Weights of a small mixture-of-experts language model, trained from scratch on English Wikipedia.
Size: 10 layers, width 384, vocabulary 16384, 63.3M parameters.
Experts: 96 SwiGLU neurons an expert, a softmax router.
Below are experts of layer 5 (counted from 0) of a mixture-of-experts language model. Rows are named router (the router's row for the expert), gate (a neuron's input weights, with its number), up (a neuron's input weights, with its number) and show model dimensions 192-287. Each number is 128 + 24 x the weight over its row's rms, rounded and kept within 0 to 255. Numbers have three digits each.
After each expert's rows: "mostly gets" lists some tokens that are sent to it at least half of the time. This comes from a sample of Wikipedia text that the model never trained on.

# expert 24
router:089148112081085111114136085140104164102122131149151126127140148091114114090145150109124146126146158111138125163154126145130155102113102096096133107140113134115132166152101151121139119120095156152084123157118150137138091127122134099155080103117145111150149111126169179112127164105176131168
gate0:154115096079117099087134135142107097139089149187146192117146155164146154116143125131111114115179105105153158102122158168137082105111092130114157170127161167069121145136108144150095176126124108115118165122146125121138134064129145130111171127124140156124117159147073113103104119117116132133
up0:141126148131126140131105171119118151114127149136101153096102122123173091148111144135132123130133107134158128156135126129125110161134108146105107110145091119131116098109142138057141153122129146122136127092169135087118130136124120095103074170123093120131127146130133109159106089113127162123
gate1:128138130140120076091120151178167188074151151125096150082121143132137182113131137120140112144159214141134098177144130116133105128134146085129138120142104100131146120102123133105167129128086137126120094174124164101117153149113097138123143129139148141146184163114117186143116162163128158098
up1:102115148148086137131132139133153091122106102117154144112138110127126143115100120126120096139123116141159094119121164119115101166126125129116140102097085122172106136181113109114135149124074139098096137104142108141103129136119153160108118138162107154138093125153102103137143135121110145113
gate2:133149126102095115159175145116095153145139070135129143105108137144103189165131140140121102126116103196147121115119146096119140105129141086147098101109140181141149140091132106144137124158085112092129153133110131132137148135166177138137159136102079129123123160121107119117123114117138142137
up2:117074145075156163151105113147101145105129155113126126118122144126131113174158166157141120144164088115127103115108132166121120165136144134114124142122123128138139086107120103124102121127163119131156107102094116117114141121086121135138174178159125134140123153087135128124117125146182119140
gate3:085121113052143123132129123121057145164065129128158123105132111187124125139158104168123118122135107083086135109108144135111175092083128152107131097107152134110127119147115087140146152160149125149144152133122119085137110133136124118138127129088129095123170137115117147178129161139135134122
up3:095123150132165118109144111128106126134101121099150108094150116123147177123107131110165109118146074171167080120135084122089132115096076099126110116085117131126095137131102130095109117141090154125100140114142135128138124168108141113138152125139125133127149168141169101150119131136116093150
gate4:095156174148128104181178172155133129125140117108128112117149135142096126159120181130088162129121159101100111143145145122076145119068116155151140113110119116178117130111118160171144171110123154118130123097095147168144127116138107139123126111138153137140112149136172069124083188125140120161
up4:133102100123141164118112161112099117129120146137160083097090108112115148107131125114158142134147066136127150138048141107129136139136155143114167133118144131103115118116155161143119139106101180145122130150138116097108101115120147144126161083155135121128117123125152170134133136091165126155
gate5:126140110071099164157152128125133076122149125089165131083115170139092151102113150107132146159155138118123129124151117122114166097118139137158136103105163102104110172097102136136131125100125151113123130143182152146123096115147127125141141060123164148125115105115145116107142126107140050087
up5:158135083154157096126100119122162118111102067140139132096137127154143176150118165105128108138122133118143139156170157091098111102130142130127126110129130171066131109121142099109109151097123144139170164149135150130079212121098122132097176146108122105123177110140129106137135105158125100133
gate6:157114148124131102128118116128166101167179134124139103112112136111138073139144117101103109149162139085146147147149101093100122115182140138141133127098114111099122137127104143126155133109120157110088103115161166138132124121115124093108137167185123166107098166087144184124107137110075123164
up6:165131130141147127097153142138113106117132133136141121112110083093159140104138181122128168111158149118092137129109115103136075088186140106060110161131115118100113155127169118117140143104108111110087176133120146134142147104098140088116106109151113117123122151138091163148114139162151110110
gate7:102119130123130120126100090122105133071128092140094088110101144125170119147144146104166137126126162159180118204155169148186120139112108110085108118134125119094116124096104112096138165121125164086130084126140102142136087100124116147123140109120110112148164185163136123130150151126135119101
up7:142145129146151094089150110126138109147140155113099093156099138128109116136110119114094087131124170088140105085109095120109117156166118129128130072138124059136194150137133086149127102159118139128109128109090084098143121170170098098137100152125163128119121132172113143132115169127134106161
mostly gets: " S", " E", " R", " W", " O", " Sh"

# expert 26
router:116129153096104138139178116161095141080114160087132153156112112100109117130148136163118139105116135120171118133144162159142123096131159135115148101111129151112149160169121143134126081159112119144124126159106116163143090103137141118142131136141131154135156104098155163088128159100102155134
gate0:168108143147117124138159151118093124102139109133098125178145142109119094138110110162144127102187137152137129092110079093156082144163078156082135079103109101103155135133150174227136100113155126115120125144138113133141110185137079125126140098124165133114131143122149101100162172104120150130
up0:121128090105086149134149152112163177093146101116121087110116098098121131149111069068119119127153131147067138194118120154153125131162124125141127114111114161149093112095125179061150105091141096135126145147122118137156120128107119137102137154106178138106133155136113139153152139137174123119
gate1:061134128093089125136110132121103097132099111096096138102159154126096109135120110149158104102140161160116099103121142197109094135136142116136136149138111091132162134121080108074122123086076109142091104111129073146153119088126132122105130105135110131123085111110157167138135118145144142165
up1:163103092140096116130185144094122103090148143153135114162102136139160166094086169123126131112142151125130125145126100106171157109136062137150109159172130104146162181098152125162085128143171103125135107123122132124149101154129128118093147118112104110106129138129136118078153157088093118088
gate2:062153121126104147114150136153112108121137065082103123134134109096156178151088136153117121140112139165156181122129127100147072103144128098118135148146119137086147126166103113138122084170133096163121071105161115140160120163156130102117112172135129114174119153113128154119126130093119106069
up2:052097139119139113092102110138143146133152083152130150153118201121089084078140133138115123134147153132127161105138133180127107112163131152160117094134150096102135098107133168104088101153107109125177150096091115105120141143128115129126146148134144129119114147123128105098131058140115125108
gate3:143140130117137110127122118113112095149142147122145130163131135160131115160133125124109139166110117153126144152081169139097146133122119082130165112117125099130084151155113108154119107131115100116150114186120171170112089138151193146108167131122146126141185109139174140132093136092140068128
up3:154097153123130122154135133139129122121091172136112105120179136141147124135138105155104108136110165123129140108127157120137106135122119129136129049087148118121096107124107121088145150127113122158090126106118128136089157122037165076115141174109098131089092123103157123133153116116107092142
gate4:116163128158116162118120136112157182154175151063141130066120154152104100122130165124085140137132150110186117170142161164130137127115113128124123148102121126097136132120100116020128125110118136128112138115105085140170107113149141105118098117135150115115089110120196096126104096106134134156
up4:117133155124114104104081122099144130129133087126146141124109144116117111140100108092103133118103132090095131094134131106093126155125136104181109134116071184064136140126152131103134116142156126159133127174111122171134110083112133103133159117092114106130147087146139137115107101132073146163
gate5:123163137149143078136135103123130083140152163100096152147127158175114125141103121121147138115111127151105102139128115110144164124129138136132134094166163156131155144113121099161141135130131103144136126158125124129089121101131130146130166093101125112057111155092106130128166167169114121126
up5:089162179122166112125082134128124144140140165101099127133148156118170144149091138122132116163140121139097160130181110073144173151088117115139128092066093127133137173164158132122124137116112107135145167137158105107107125156130099102133117073111097148132155163108129164100136159141150144056
gate6:108113137133072139181126099084134152111130136094112164117172095132157092079111115116127137104123124110081126140104127118125125118176142149118120190097129125113140124107185112104114168114146135111173153135113123105168125143135103089077113090115100147107163136136133141080153121127145115185
up6:118109137094124104122168150143090119156160144115137118138116118097101149156143137110122136103129101132114114119130140094168126127135126143119107143138113134139087138177146158079149122133136117129126128090133124124115142147125098134136143121114120168130099165151131155126147131128137127156
gate7:111109106096120131071132094128130165120097140084144154148129111133112105123162136186111165113165156165131072155139115134124104104116094142183138107084137121109170154131157131103120137149140141118140105178183096166123133112106125115115190145116089068099121125140138101142141120155124133126
up7:127112149130109144152122182116106107136107111110112122136077142159091165135167157111170159110142118124149142144111109123081141119108146110156092132127113158071109120167102124127102136138132133104085187101138123134147154154137102160134129127132100194119086134156132118103139168082194127175
mostly gets: " led", " came", " way", " date", " period", " century"

# expert 9
router:114145120123103124110130119130089130106088154159173132147091140085108146081115141140119109129158127097151135127163115142115147126135114120128148130089111087109139159166108133154148087111107124163145116109087117157124060118166162115137131131101133126137144083114116164130117132092130140134
gate0:117130124123140143132092149138091125091144110151140122156142170074117170115168188114106109118131180144175097136165129098153096103113098128075100145155116141096134129132112150143128096112134131147127153089114089153124154130134148142120109137155167124116099173166163122158141141131116143142
up0:163123134190158138120089143122108106129128153128120136072102127083129111115127125121133152120125080107155128109114123149140134117092092127142141124106112073112122143126107163119118128110125153139145161134155100175126116125094135114120122128143103095110138093092099101135173110124141124118
gate1:172113133088135100119109142159090122119098161097131144104133154134119097143106149131151115129157116121143137177127173115189153084091163125136119132141154097105169127137098124190127128110109132137088127084137105135133111133097122132102135128130133146119134157123069076075138102108149138155
up1:127151146159150139086133126081143132086170146054186150129158113134134111111123140156115116136120094119118108138097164133142144127147155110143119154155145102107105141107133161126113111134090138113126148089137098132175138130114147154109124122117112133128086174117117104163130133144188122115
gate2:173102153128154147078118122104107134146124176133112131086145156115102122086120158182127107142198094106126135087153117158087147141118130118104075109089153133115127157144138110097109120128143120126132123101120150179125110179120160122147103141154149136131123102127143084173129166104135141166
up2:095089138135136138138180120119159154137133154118120150110106130182121130108133073137111122108096155112154148145102115117077151126146158118133151135101142156131150138082116126120091145120141111117146125119116135106112121139144106113116120170130136090137125111128119118138105113079176110089
gate3:105146170152148134130137129113109097121137150131203151094143114164107108074078194094100173175056112111110090163119089147088104088116160144147137172137109138125123151124124111114125122114115137153114127104132134146099101145147124112122137140102092124150138160119125120159142133130192120172
up3:123145117129125124089110163119120149085141116103060095117113110148078167076147133132113157112126108132131131100171107104098172120131100140107152139166137144149141199112128051145159150138135156124110100129180141132147117087106157128140111119128158109154100124118177147149118134154130078123
gate4:104138105130159115136088122103152121154109128115156149135117111173140184114104135139127116148151119117203138108145145110145116126129097124087135132100143133156143150128145148140106132120095099117079140132141117108100092111131132104120134111115142131167148161119090115103107122148144118165
up4:118114110167117122127128172151155139139095115091156126133149112101114139154152107119122121116136128141135111161121166148194156143120100065091129124131144126131128136135152105111103155120125126123106164148132186117166117123127128128119122157090112110138137095125116141156151139144142109110
gate5:111141133130143138119089108157107187138135103092109143120121115145138113155151149125113112120101099123137148123119095145142138145096119130123149161074088133149097137132162109137146108146128159115132167145173110117131110094125153117121108087151106140114099121140177147121150154139135127120
up5:133112145153134142086125149136158102133165130130132100105130137161141134119120136094122143113124105116114128145105136121141171101110131148130102123164146100113124061132117109144090177135117104079128154141133116114127119110100108169160122153120126086186121075134143161152115139173111099147
gate6:140152141142149140150077170136166102143126100153129162140166159134135135161105130093143140113167098113122143150139136121146142137114079093043138119170121125148131173125129115101110129163087127096149129130140134120136107173152155176109154127105127133133148124121124150158115134118073085125
up6:142194113164159150153108174127094073093151128121124113106129117079098173124115161112126127134085122139098109162188136131138117139073125092168110127125125131116101149117116128138144133179128121113137135146139092148091144158121102132118133069136139163108153133138126210138098098175124130146
gate7:141110153103111124121102130128089111140132162129103138111124132147120125097110150139135153125111124139131126113130132115172120136099145080121138114147183163108115114131166135145127123134083125124121113127120141172128132107154098120154130183187138092124145135117091130128148107088112106088
up7:117138080116103127133110157091135128120162122125132138097111107107171083155102091118163121138140125158081121140131149141134139145137130099119123136091118125132102122131109115142098129131109138121151178140136102133061109118089128132128127111106120151112124113113133111166139159135108122155
mostly gets: "=", " d", " N", " Z", " Q", " s"

# expert 35
router:147115098116118153125101107164106157097138162156149152134109128115103111125170116155146097127125124150161160162123134162092150140151179100115127115118090142114117149120141145099161128126100164152125096167121159167158090161135128091123082118097131138151139100125147119114101136132116132092
gate0:138152105144140116102099158127105115130114148120112138126096057155123176144120112152121124117115070119147183154088125146085076148168138138125118131109178084125146104115134102133095117154109145151135159154127082148122154140154097101111124143116151103114109167133142104133148101146140119111
up0:109120092155135146218124143109123122037160127089149127203111096156153112114135133118143112127108102131165137123145133163111117140153167115160119128137147149148141113106154108126095106137126119155138120133115149153121118122159103125144081106115178142107142108176140097126113140175145118145
gate1:110143134090166124097162076150135109133135116114081127128117130103140148144129096179129119135138126120179126127150154136116128136166134111138127153141138101139109150086164126151150163126125124100128120144149151155151118110095095121135133118055122115166104140113118095153137150174121117153
up1:124142137121108116122121087122118142136158091106097142140093150149122127141095141081137124095147081100099174183105131105116124114130101116121126118160111152157102181095090087125148122130115145136127154164124106164162094138078116107093114065146125157126140139112139106088149123143082147152
gate2:135094095146171160037155172148142125132158105127100153123135146108123127152123106149136124110120136158124110193096133123115183130127172122147102160164137166126160098137127122127125119131085132136119121162162125107134081143127100120148099109172120154126104129154150135149113118133075122102
up2:119114146141096164159128110142164093149146111120142150099158149118124176097157124100136130141152133141141148141121161140132129141132089119129120125127109130125111081121158121110128138122089073141156161117123128084150061111151115085102118137108117128094121123156149089124174095134108134157
gate3:057115118086128131101121188125098127136111116080118132146111118070090163144165131139143087135109178124127129125125122112112114126124167101148116087170086141171117127140114078109138139127099173134091152100100131122100159097099107146092093099128100126087107066145144103193135158121166130132
up3:166100164155116113154082132123160102108155138110123123110158098156118108158134132138126098092125134156128103127112135136110119132052126118130083149060090132118121144102161126133113119134151135184142136136121124182176106166113149112108119088132183105113122127148173138139131139108135106104
gate4:166133107074105153112129151097131121139195135163106133113126126160127113113158124137129067138083138142139147138135136178124145124124192113135141114132119104147112144121118147119093164105136163132136164135162136119121128100147105098100128118119168111129108105129094102141172154116112123152
up4:115130101177099159186096129079126116067132175137142103133105136151114108132125133171103156123161106134128116109131093055127154170134124163126147122166103129110117107127151141109145109131136090111105118162130145127133043118092130121090132140160121099124148106157144128125107165122148157104
gate5:150125106124150108096140119110103107127151131156120136203147145137154122110138144175144135119134135123128102079167119154137124155092127103115080144129129110121129105170094112165094159144105154177114114156136152090138139114113135166175171113079138118116139147127124158139077130165111143106
up5:135131170182101102137164144163151122121136154098136136109103162145153090112110143166081152130177121145112130138134067167082138105171136120123137151095119105110106152132159076135108149150133132160146082125145154153150153135171156140101109110112133083129175115099120116125114112165107133103
gate6:097122151109151123084117091161146107129150131126137126113168116110136123146139113116128109132136188152109155157136094136102142160188138159126134121169113131127134119127141120138118124153168104140153114150150123137128076122168152100141101121126140143133120105147145164119159158140097146126
up6:135129130147129142149187067159115112162116169116124084136115074154111128154083163115093113115096095166104122129098143097131108139126103111123130130111124123145128128145129156160116150149126122128133121134186102146148134111110088151135168128085127107145131133116123122124133083137127084149
gate7:100132167105162095135092128153163110158134135140078176132127127148118152145140153103137141133124140121113121172104132154086125100113153136151135117087155127130093162134138086123149139185127106136107107174143166166069134167115148153127156131131130126124084116122092144096167113099121090096
up7:138119115164135180154130142123120130141086169160149106121107148073135107092139107129149153121142170123126152142129122132141134143122104107120169131151131102106127137117117129110122151094124089118117075117133129115092121095123138054151221146093149149143148170121139104134079153136139106152
mostly gets: " con", " a", "if", " −", "I", " I"

# expert 25
router:115162101106091146126107088150106126100116144093151146154128113113123166092167134137158123105150110090165159174176145153100157125142130132124199142099109146149127156141113156187149075125088147166131128142134135147143108126157161077141077157108149152146121114112154139078094166112176151136
gate0:118080115090101093120105106151147125136161107136135142097117125131100106132138116145122123130118131114072126055145131141089172135167149125131100133115096132138101109172138152137134100097155164141124102141132082126106115122106140066094095109074094096122113139136104132079119169135160105121
up0:115143098076119152131101115147106174136171095106091126133099138136147154145137109166155128139155148154172095148137146161138072152112144143153120150118107099107132153141149119104127165123135072122157168167127090110118142165132127099156152137146123154115151102092113091130118149096135114110
gate1:103127144099098140124124124136129153128091156134160139151103082144144178124104103147140125168102107095112161146117136131135109147112160181166079150134136115141086155126132090133127104094114177121144135121158125133094118150134130110187106153171164144099092119096125132171146122105083130086
up1:133163150137141138144140186128154189118067122121152131169133133105146159123201125145144129101129106125146137141133118195144132133151169095120092174164104143151124161127131144132104081151085124119097107108147115138123141135147139101171066145121085122129094136140128088119104096146118110138
gate2:153173105130145106181127146158092139166120104125134104164138069127157144134172114125163123105109118130132133130131148115119123116124125098153110147104162131153134123128151115142163154129113146126161105112151123087190089141105120120184108121112130124097136109133106131137132163161130146179
up2:160126126121131131158113132039120138120155086118090172131147148146180142080151111177138117104109137140110117120137120167118108133138147127119192156130101127105123151137144131108132158112124164147126145155144161144137164158141150118087120141114141147125150166120158141144137157118147065113
gate3:104129105135192175129140130140110109103156162144164135115132102159170103112127156110114141130169115142094149160133180143102156138104093119117146110110099106136155138132118163126105145157146093127139145131117124118132149111135118164180086145146117118140161106116105123130133148159153144140
up3:100142113178151141119147149131150122093177157130120141131097123133148138102154132153104094133103102175146155119145117084129167148112127141128118125205099095114138144079099170130156092144159159143116135129094143133068123113095113103153116138111117116129136113118143148150110109137132161103
gate4:138114119191144134144151146146125122116144131146116126136123140131101059135177104147159138143123098141145129100113110144075096101135110144127103103138098085137124114112137095091162134124159150170097104145108117154174108176115190118099077091169126143113090138122122149086068172157090083123
up4:110092096118111123144134115158132100091125152150133113146125133133124132156121120111157118147128147120081142118134175116149106110100130114155120103078132119132147131134120104094142136144119100131137136146098136126106151102138132113139126098157112160116111152156167159129122127204135121104
gate5:119133136132147150080150192138156118122170169072139099095156133177122115126118148127134113113132137169128115128094093155141136140132110117117150138132157078123147130148126154116126142128145154144144169121128094108126150110141117128122103147127147201124106142146107123140109145128128103112
up5:119129135098142121093139085119138143142133092114129164121132087167158124141125130121126131113141101135129157135135119097145118137112112148116117097152122133132087153131073124157136110156100129111119147113172109119134121141167161072098107121137137123155123109133131117126123096116155102136
gate6:105146120090137119137143121121116137160098105068135123119134137081143160180136133126105095115129110148131123144123118132112131121129121120144171155110152132132106085174156090113202113120105139135140135097080120152162116116114108138156131113091110109135096122124152136165108124127117145109
up6:125146109064126087123150118142125132135122115125117137109116114148141119125138128146094138098118115156129114100137105098110116135081119129112148142062125135113132158106114136094179131119148082117135127120132139143177121128128147095154179128129136129134117138127124137141109102139155086123
gate7:131130118130146150135123142138135121149109130161158098105096135135152139136132085135117144153122118129162130169143096150098161125154134164149114129106093067139117086101129098142132145085173111170138126149167170160144059094077105139120102089168133141110125177127150125130121154117174091118
up7:130128127104163119116121087124102120134139112153157070123100110140169120137135107170139113111153152141136124131087099136139117110145131116131122090148163137124159122112123175099094129114143137140157163132126091154133154112124113137104112126153148092110134095120181096154064098092098108117
mostly gets: " was", " is", " and", " &", " are", " been"

# expert 15
router:116147127124102178123182105150153145126126142150162147119138096104113137080164129163143097107118149123148139150141158154134123085112152110116155117142106169108203135140087145156169103136100161137097149108102117159135113130118129082152147141134177129153145128117156121108118135137128167159
gate0:151131120159129140095162123145138102136120138113123167123141120107144112137119135114136077139144154149111133092146139113142133130093151135112099130161095154124145137143129112119171108120083082144135161127125122123118078128122136124140110115117115142094144127129152096125075165150160133112
up0:144099129102129077120124123124127155131177105062138166139106182128137134102129134198118110099115143166070133158131092166134133134139083131136179153139088142105137172157111078137115161132104086144126127133118153125136080111137146128104118119109108112121143143112146135125140157157114109133
gate1:112159153089126149159119105135124083125119150066151103113135162110118125126103135101146158114147155094137145128110146187111123027142102131132161141149117135124150079106144152112109114130098123135109133105143141138156147112160128205149130115167131099125152111143143097164118123105076117138
up1:114093127138122113126137113137187140152145081171143133125127098074178150154086117152144092145130142155121115133131137133127126152168140154136127125107144137131090116130151135149114109098124162127109120176129084126166146139158134155100133110158133115153118167148136131115126067147128123109
gate2:124134161128131137142123103115136105175116131141140170113116134135147160094127125144128134133096154139125100115139135139168099126099110067119132114118106130112140135150147125086151100113148131129163171166123108171091149125117110144130113181149141144153123138130091129120136110139134116122
up2:125100107110098120148109146126143152133132139108130121092124088107137153116141097103143123154184123141148097084097099125137160128113147168115134112152144128038125113108119107154096123105129166125129106089104156141139133144132142175104132162127147121114132152133085165149149087135144127112
gate3:122118129154116130110158116118129121156145102130112153176128130142148118153152152101121117100127094111107154125116094156098106172135077104121117115168143113154147120160155091081130156077101047107092144076140111130135133111131151097125106163136124110089146149140123076111075095124097132176
up3:157154108172140138129163155149116172111130132155190164147164134134092119129131093118138090132124146154171122204114137140140154141128139113131125151146110145122141106090129184086163092135165096126123109141127097115151131139122108127124129139110122156114114145129124108113123094155128087162
gate4:113088118110135098127130154133102152106136133144146121140129149103150142149127130137128143132112143135132098108155124122125120114125122135147176132130109086112134114172164126146137072136180087108161147130190103137103149115177142154115125128128132113147118117155131150111120133111152068099
up4:119147127126070080087119142105135160093107093103144112127115102146155103121179161101108108097155150108141098132137124135111119124090108158094152136122165089084109133129167133094129106155146144108134129123117134124124159170146164135154121152151135102061145135126153142145100145115134146089
gate5:161115117089114141133167111136152103125112105119098124122140115098127127142128107122113113127106183117134146105112113136158106157098126138078115145103146098147124172113162121107147129148135140133107118103097135108126152129133151133127105133149138118147173154110120124136105108147128091102
up5:137130142124130153137142115171112140110146130111177107169170112156112148140136144123164138121123082115099100095097125146125138133104111149137147092114105149126102130143150154160120140138166157112100149141114160157115145178117161110131168102060164136155134102131097158111148127104102118165
gate6:115141166141168145126150163152154148150118131140135112085124158139139102131118177133111138106151148127111158135122113178141116131112122148146111146140132126149134081109149143076121118114090127121154126119123111122118128160154112175162152155118105103088119109137124126101090120135165146144
up6:137138124154175171176179172137131110110125128169145119079097152128108147114127196086156149094156123149131141158125089129129152122161081135111142119151101111132127101123092113135132113119095181101180116112150130185121084081134102157123126112154126115131139164140117137099113152110129142150
gate7:125134134143172123080104134140095117116141114157126144122155124119103155135107153092144111134150188119147131147147094152128131096175139165134145141122136159105137117140126104138111094100109112170144102118121137122138132057119140151125124199096141087109121129140134066115127121139126166173
up7:114110150056115123142132131125144142119120188199115124154140121098132112097140210115114124175148126126110136121147126133130125127107120114164071134103121163120139140152114106146136105121153095130167105167170183131128170129180115121109160118132136136150089104150141118108116111120120124150
mostly gets: " life", " days", " election", " years", " population", " system"

# expert 22
router:106146116113106157137123126146147138124091126152126122136095124109093136114124112143174096073146113120148144146152120146116169097108143162138150079102129173083141147136093166149158082158136149152146111132072138134137134091164171100133122128101140146131142076139137137109092145087138171135
gate0:097137111129103131188112154152139139095108134138085178153120131125066139137189113106148167104133154145130106158125113120133139136160147148126105150151147139146136146140100118106113108145082117128140087114113137114130136088163112124144131149095133134111092131112162093097085144073110133144
up0:112138146119139135161138133106107119129140125131173113093093103122107153159088130114145161154129107092121135136140132135123116076147117144117131116114154116162069159112115116130134117170143153141133137133148091167113181144156147096151123103128162117141146148157097111175090155119084168149
gate1:119145126131113131132125126121139114132120086131143130161170103129168095176150131105156122078143140171145097167117150117114117135112160154116090095163081128120096115126130114145128132114154123123129113125163147140132110149122146139150162095096126108123082180128153130142170135181116133094
up1:131112127178100093138154128109173101135154114067113132109104143092124143126152140188112167115130141106114097163129133115154143179127139135142148083146137115137134168115127129092109104125124115112108132127143123192103091099114141130100140159122139129145130082125120157113145131116121110127
gate2:138136145157140152089131136149032127126123128148143117086088127131121142152119128095129136128121134124128159145135144140133096130131133110111143122148106110142157124157086119121144154157132143141091093128183065169075139121145138081065159121149180124097132140144137144174125161085130153119
up2:132161145138118121110157136108125122139139167114129102108170131109127160114119145143148149103087165107134104144142143132150132152109175171147098141093137137131120122084141158095110148154131095170145087148133126137121123129120135139083069180134122149116117130108148152089122164142116152124
gate3:115113115124095136124072179137153095109095112140156108135106096110125124128150145090101092105136121127129126091151100122172115128104102129149108156129161128111146123129175132134191083112131117129145119142074147132126154122174140136119143166117125099118138126135132115092136104137136161154
up3:140137117126105110112157139078166126118109083147096151120158166133123170132112172083088154181091124105148131113108154110118137173153120114098120187063124094149164111094106149115154168095121148148159099084116144134134128110133113120145118144143148098148139103113098105132156113112132108111
gate4:159112143136150126111110093108161106106104095109170112128126135112114135124113129155150100075112192135158108128142150136108172113129135107101132091164168124089114092107189149129137092160126144126132106100125169123139094113158147116116130146105134115129168111159112092119106129087133147104
up4:151164085103139142114142099121119102120141108171131140101125127142157119169123125140153106149141142109134118108133184144121118124146159101122113151112153138150112126125145133073144095078115151143113129137137141133136111097149138147124136118168156088108080170153156111124089138121061110139
gate5:133128135167194146125152120176117100158046147144143162087190146133173126121140119105140069110154180151112128094112109123151114143162159090167099124128088150125139115099118102103167086146180135138114133096122129127150149111146122095075158110144102149104107093121139097137118151120152160119
up5:096142127106174129164128117172121117151161109085110133121070139065137142123124143138147167108112103108132128102100171096133138123135097139126167142140082128123124151128104112116092133132145149162148126191114090136139174126146131143143110141124133138121122171152111157128111116111124147104
gate6:137158140129160149113122133109117105122118128155115192116168091128081154167082158145111164127138139111139080096141128168159140123100131125184138113156102124078106119105130123136102136145137159095115115116138132104133136154140135118126096142143089172149110097113164096151101186133126093101
up6:125107099121173155137135116167079137161094117196139100151093089109163085141137133163093124162120138150133114115120140141105100126114147109128190124143129125116126158090083110082140103096092131154116137115120110126102148119106110113123121203109107157119059129108130159106159141090104116161
gate7:146137148170159143167119145150130106155156123143109147130106136092131111118128119110127088141114168125111109153116126073137143128147140186090116094166168112089115113105124155162109109136134128145137159120109152111138141124103124100159151128104138162163122128142112115146125129128201117141
up7:152145126107086114135070159113160198157118107123108104099162138130165115152130136123181132152153148134146139138137113143145128164147108062153141127105127193143068129136155092133135119089125131130132109164139096111115121140133119133091121135120155115122107125071087116097166073088090171155
mostly gets: " would", "ol", "p", " most", " ", " could"

# expert 21
router:109107103134071159087132116132126131108088121173106132164136093104131129105148132127148086139170101107117181182141174188114149147135124092108146137069129144103154133143100125127171110127091137157076106136117128141141080107157138108158096116133171134117156139109145160113123141121155145161
gate0:137125135102132207152130113086114111162135129153144118150116111097084110112085171129124121119146132169099109153134156119115120146111118126116102151134104101120122094116173088170105161141120100128128141127127092122157118149087131109162147140102109111122085129123200146116146123105076158105
up0:084146144143168134146173122107113164103154129111165089140143089123086136147115093138156134117138106152109155123143171110150107140161098137156147114106097110110123110130114136127154106149193119155145149140128151127138116134106143122154150129150100158110110123080139097162154153146095131149
gate1:096096108086116132108116143100131106117174122145087141140130147115128140132116113126106097102131097147111122074120120135128148114104144139111114100110146115118118129148144125119130161117118141126133147113121147123089094122115104126171138119158146109132128123113103141119127075159133127075
up1:061123139141127104129109123177129110116158112207133100150132147074130100137147110139102118189106130125117153125139116132077120142101174118181137093138106149101119137096131126135122134108124153146133119116179142116123122128097127146122169158127121162151148136086126135130148111087134149157
gate2:149146160097117161119175118109107088111151122157128121147168122128143154075149089114126151098145103150182098139138179118132162130166074094132115166155130154073134139133123066116117093109126115165116131105133154145146173134120144134098078124138126121122132097106109102107107118158120096095
up2:155131100159135145162082138089124130098089138129136087108138075145132144127110111115121104090137123119130151198105104130118132158132130139174112138150110156110154139143123122112129177161118133167136136149145103158138106139160096102128153130144116131127178086082101138137133118133155121168
gate3:105123084120109128104152151159113129142132153088112155142108145137107095129133102124139131166149110133134094108124158099106152137133147048177119127120117097142094167134129110129071093133151117156120139119118112132147164127149162119121139107135093090121140080137114152181121141167092159132
up3:129149063123093142115134113115170126118120128123129116165124081089121124105084143105118073152153110133128122108147114087160155142103131149161177153148112129087137153116163119131152143160144141128199155155121144149136145175105114116123117102133125120151166127137121143114157094138140101094
gate4:153162164139119138105100141149146158095144124172113127108154160110134129139121139094114117155126092111126158167081150136104119159105087167080124132099142116138145155110135126118095116135122125119123144146110079112134128120136140137141095136130103100124118128124137135126146121125115042160
up4:155135069136133177116145143117138152144119130142115148137117145146151201103161102138135123146119117167100162169094147131133150168095133154115120113140113131116125160150143165122094140125179112143134137112159124170129128136106124104101114164075139146131140107156159143124178149116131176138
gate5:087116153102118158138120102107113129105119105184123140157119151099103127141129158103138166084118111120133130133118119122120148124108077165150137129100132113088131099116164102146089122145060131151135148103125091148083141109112108137125171115114151161097118088094107139125145130144155114037
up5:095147128108119096132136141116127126124116161120134122143159093091090143127120138159127130127110134153126173145116154122118072118155124091144124145127097145115149083109160087114121162116150103130125045068166101160138144126116141108125158143139123125115168119118109113135154127113192171142
gate6:093162125169116103141140077140139118120154102152111156093088085111098106122141136121133112140128131109112131131128136108150140148081174110089175134121127135075102112130125073125094152155152125094119129120182134104106116094111106144172116106122102111112144122084158119166165101147093079112
up6:098072123119136110140131136109117125114118132164140092126144126140153133119160140130106143106124127123129182090130103109101144126090091137078121134126112161071125109141102098162080157123138132142136159137130130124181153098141101136093125120122116123168171125134097147120109099160164108144
gate7:099131176134139182117118104122088105126123091147126127161148140091139067122128139135104083137102143130136165147082100109141072122174120146146131146126139113120169130119122140085089110092119152167120093123140146142182108127106114093160191140077130112099112137100113162091156143114145141183
up7:117166137130146157194117143128145132136141098142139087126120126126129177131121160092095121122129146173142149140167114115131111131147095119115117148126126125118119094140130130122098156127148160106120081147108101109126122083118132140138113132120153096118102130157105127080143105110113104114
mostly gets: " C", "e", " P", " T", "ist", " J"